From a checkpoint of a small mixture-of-experts model trained on Wikipedia.
Size: 13 layers, width 224, vocabulary 32768, 47.5M parameters.
Experts: 224 SwiGLU neurons an expert, 1 pick a token.
Training: a variant of Muon for the experts, 364M tokens.
Below are experts of layer 7 (counted from 0) of a mixture-of-experts language model. Rows are named router (the router's row for the expert) and show model dimensions 0-223. Each number is 500 + 40 x the weight over its row's rms, rounded and kept within 0 to 999. Numbers have three digits each.
After each expert's rows: a language model's description of what the expert responds to. This comes from a sample of Wikipedia text that the model never trained on.

# expert 15
router:456468462388511453548506461465556489456512497502498466596458531539462561521469424540576490477495543469497493505541500446480519507403419518465554507545548519451520463583515435529504458529470535514519535457450540464482531486522481522489471471494507521494508459456440465534456492525552524576482429462479531526492427448521517435426541442453511484435538439494532466528504552492616491487481433553465529500550508530536537519469513495488459450490517562493550534556377499490518483496513514501477525449445480561504443451529424535498476534490552483443471502554533523506495549550490496554491506511403521537503482495497537469446499475458516506528518442506487573480472575432509477560491
Description: Function words and articles. Conjunctions, prepositions and articles linking phrases in running prose, like and, of the, by the, for the, such as the.

# expert 6
router:440511539514487531486529546588450494478497535449466510488494551490578501548517511560479516511530446534448522550428462470497487535534449623483552472499523514533506463476479440418481553554456511509497488552520408478483478561513459492504487472480534457478520517532541538426442536527514476527514563545551487448485475525487534547487481504535463517570464565469492549507485406487536506556493518554510500511504493569494512496459506468533553527480509471431480438397521509546501504503488539506507509487571465515551522504490519525539502528502507461560416485457506482452433513432549460453494519522516472529488577579516454444575508500424477448429503486451478502475460484614447554400542
Description: Determiners and modifiers. Possessive determiners, articles and adjectives before a noun in career or band narratives, such as their first, his, successful season.

# expert 4
router:456558499452562516504491416493541506507527539550544502545464467526515521540507506525501401514520469466498434537497443535542504509447492478429521524516516588487535482555471526516538511465504548533462572529483523564510446405434514513538518452507502469516473501465463472516512480455472511420606445502499478564487505455480514495497561481482456474408552508523532505440532584533525550537497447535500473513563469508479513536477494508464490444502495560525465439531493511446508524426490473463480490507545537582508480525469477595489422491526570484459576518528543532555505554511474492460409554430537587481584446416437517510500523461499579505521520478470515551461474514467479523556492
Description: Commas and list starts. Commas, especially thousands separators in numbers (2,500, 10,000), and comma-led pieces or capital letters beginning table cells and list items.

# expert 8
router:422489486476465403537518475456525552534468560554442476514459518517504536510459490542543407457482512551488466464547506528507457470386465485471486544514567544487534498485504513486452528467547423496536490527438587451518502447519511530581522493507491549519460495474429497513460485507568551527531497422540465548499503487553560445430542479512510427517587456470519417472587532511504580513537459492471494513578463513565460468558531522425457478471483538473531518489489492475495475482539497499482522469443461479509453439514503518462528443522563497477564479496473493589539551564533447482485454489462528507541444457467531507438485507444485438505524461497474540530431568495462453544487
Description: Name word pieces. Pieces of personal surnames and foreign names, often single capital letters or mid-name fragments, such as He-aly, Br-um-by, Tan-ab-oon.

# expert 13
router:538533447500518480510460530477514505519565414545519471455478436479458523429475497512509462446507559486559551441543433486457516457486497526522438479495534519465552521391564477522472440556499426515479441471563490500496483484596438509527542526500504514491472527487460458480536520476451556529475505575534491468568549533504501534531466466542460446512482452491515421499568473454458521424498513474525471493460540456532443542533522529495537445543494462499481553501477495515486447469545430572507445441551596436502474435497460527540530594484432529459565493487450498496468494514529568449506466498561516503468512529548508550515546552555444499557479500411541462524527552478547485468543
Description: Mid-word pieces and headers. Inner or ending word fragments, like on in reconstituted, etr, is, plus section headers such as ==History== and table rule lines.

# expert 9
router:487479528568529459452522516506478528552515475550489455488437492498547497480539535451506487514531559482474490409508592544432561436545463520533423473575572540484499430502516428486515526456560545486493524525454583515563489454488464568524547590501482501531455523489449474496501501481506445467437477510457493455456519516498573459484521474475505471458492540436467557537472483561470435469494478517448489494535499446585543412489605489467489534483463521526533523566507519459481535470505482575484588461518507513524533579545493546493485429489535547509504457529428495524426468504510494523419419490540499522509476485512592484499518524494467457524511522469391512502516525484480472528557
Description: Year endings and time words. Closing pieces of years and decades, like 015, 019, 1990s, plus time nouns such as May, day, time, spell.

# expert 5
router:509463447480559501458515457486502547460541499517509523514532510443537532447470561527474446456477493516545568541532559506618460508458465463464433489481466563425564544589558551480458586531468527499525580496490435467499563464501534522530534515497482528532437510504501474550558483515531475467511426447434467474543515448415493450409528539481466461486473502462541431512477490476429571406479480495490453567493548511560551532539450515453522529512470457562539529538474513516519541495503480422581477552530460466481532524525499503507446499549537462440518571517472499488457457565476494459455526508577470477526483514491506558483504520550560523494489508571530533526507527496510481484428
Description: Table and date openers. Row-starting pipes, opening parentheses, dashes and "In/in" before month names, just ahead of numbers in tables, lists and dates.

# expert 10
router:546513511512451496537558538505517498482526522519475479496485545563565527484441473522499523440470546529563460467545550516457532513477521578512499515592482523493450414446564396436528518543511460513499464493485570539553466516524442562492459479509541515515511485431443505486441524506529461516508529486504506512494496512489534455464447453558547471470514557488419564505495544514515368486419534503436479482520515577553530504566473554509466508473507576475514510534492515489473551452520452442421518472502539575522571471532538492440498526495506478504452495516512492438479530419474501496445427479574477560538474456481507477507537492497553518434562508479380487573511493533514508480432
Description: Quantities and measures. Numbers and units like 100, 500, million, billion, km, %, plus measured nouns such as water, road, code.

# expert 14
router:496523527559473434557506491461505541519500518498491475459482595511467512508501451398566552527558475463403481531488508585452546442527568494531474496441556510522504578528494544465422481480510504435465501489442455466491455587432512476495476561547471490511496448481474539477484502489445523569579546495507460483509491525588439498476505445503490535478578437501602478431616551500502557542567586494498525491514415494521474380508466528473449490529451525530458521468489491454482482541482467431522540481454523481514482449484515497499485491559495503522444553431494489518493485554472489507501495439482510486526481500464437491523505496457534519554483532494563510451492423499478489506479
Description: Name and word starts. Second pieces right after a word's first letter, in proper names and table entries, such as N-urs-ing, P-ist-olyako, Adri-ana.

# expert 7
router:546560484490532530482489481511502602458488506445459475524494481504485574481501535474505558509503566536417518529523508490529501471524470529460631530476460494596542521455532548502519523544494440458457503413554504503536569545598503498526481444509511551522548545445509408481484481550489444477481543513481481505512485456482531496558477540525558497440532546465452538538448476532555535477471494431563523495509478450510468452463535467483493564526493452481488544575481478505571533513500476497544528504489569526504454569517510470560485469561431529541440527525493490493527447527450565568517484557394560489440507469490494546505525472482487497546550447423464481480519423454493568525466
Description: Leading number digits. First digit or small number in years, dates, scores and table cells, like 1 in 1983, 2-1, November 15.

# expert 0
router:541472499448509555477495472472506467476474462485582483456491504483444511440478548491526499526425443498509496520452464488505548502522525443462525445513472519462503509508488594536525473529610583419490491506472457562568500566494491512512436569519471453565487526529511434518486575500512514516503479440474588509501542556513471502568425545487477537457506539534531471474493540481500393541493430517475443508433593410504464488429561555570553531482464547551470492510511488546469463489518498542543538519505515473472491468502549429494494536529510469550502564422528516492527515531468506521509618532529552476497443475504531543455499488534505487460560438489595483537544502542538496533523
Description: Punctuation in data lines. Periods, line breaks, pipes, colons and unit marks inside numeric tables, coordinates and infoboxes, such as 12.3, °N, "Order: N".

# expert 1
router:532415482495512474491543481515411447565465566585499517585509524518559543483479529463533515511507535537546437434549543536465554506598491473513478524498504524461508550480534467504460486538538496531503454463509481506481519473468496480516572534461543547527540461476482561517515476524467552502487441499466496465464489551574452422452557459455496536574485512490502539492578500482505442464506510451461549520556403540406411519511516482443458474491466456498505541469480474472440520483463492490486498493472502462542577493477568432455471546516544449473445467500453486460551457487489558512455484481525481508545561457521539456482461501594470440552479511607425495487520542498487418525462
Description: Person and group nouns. Head nouns for people, groups and works after "the", like team, album, member, band, player, song, persons.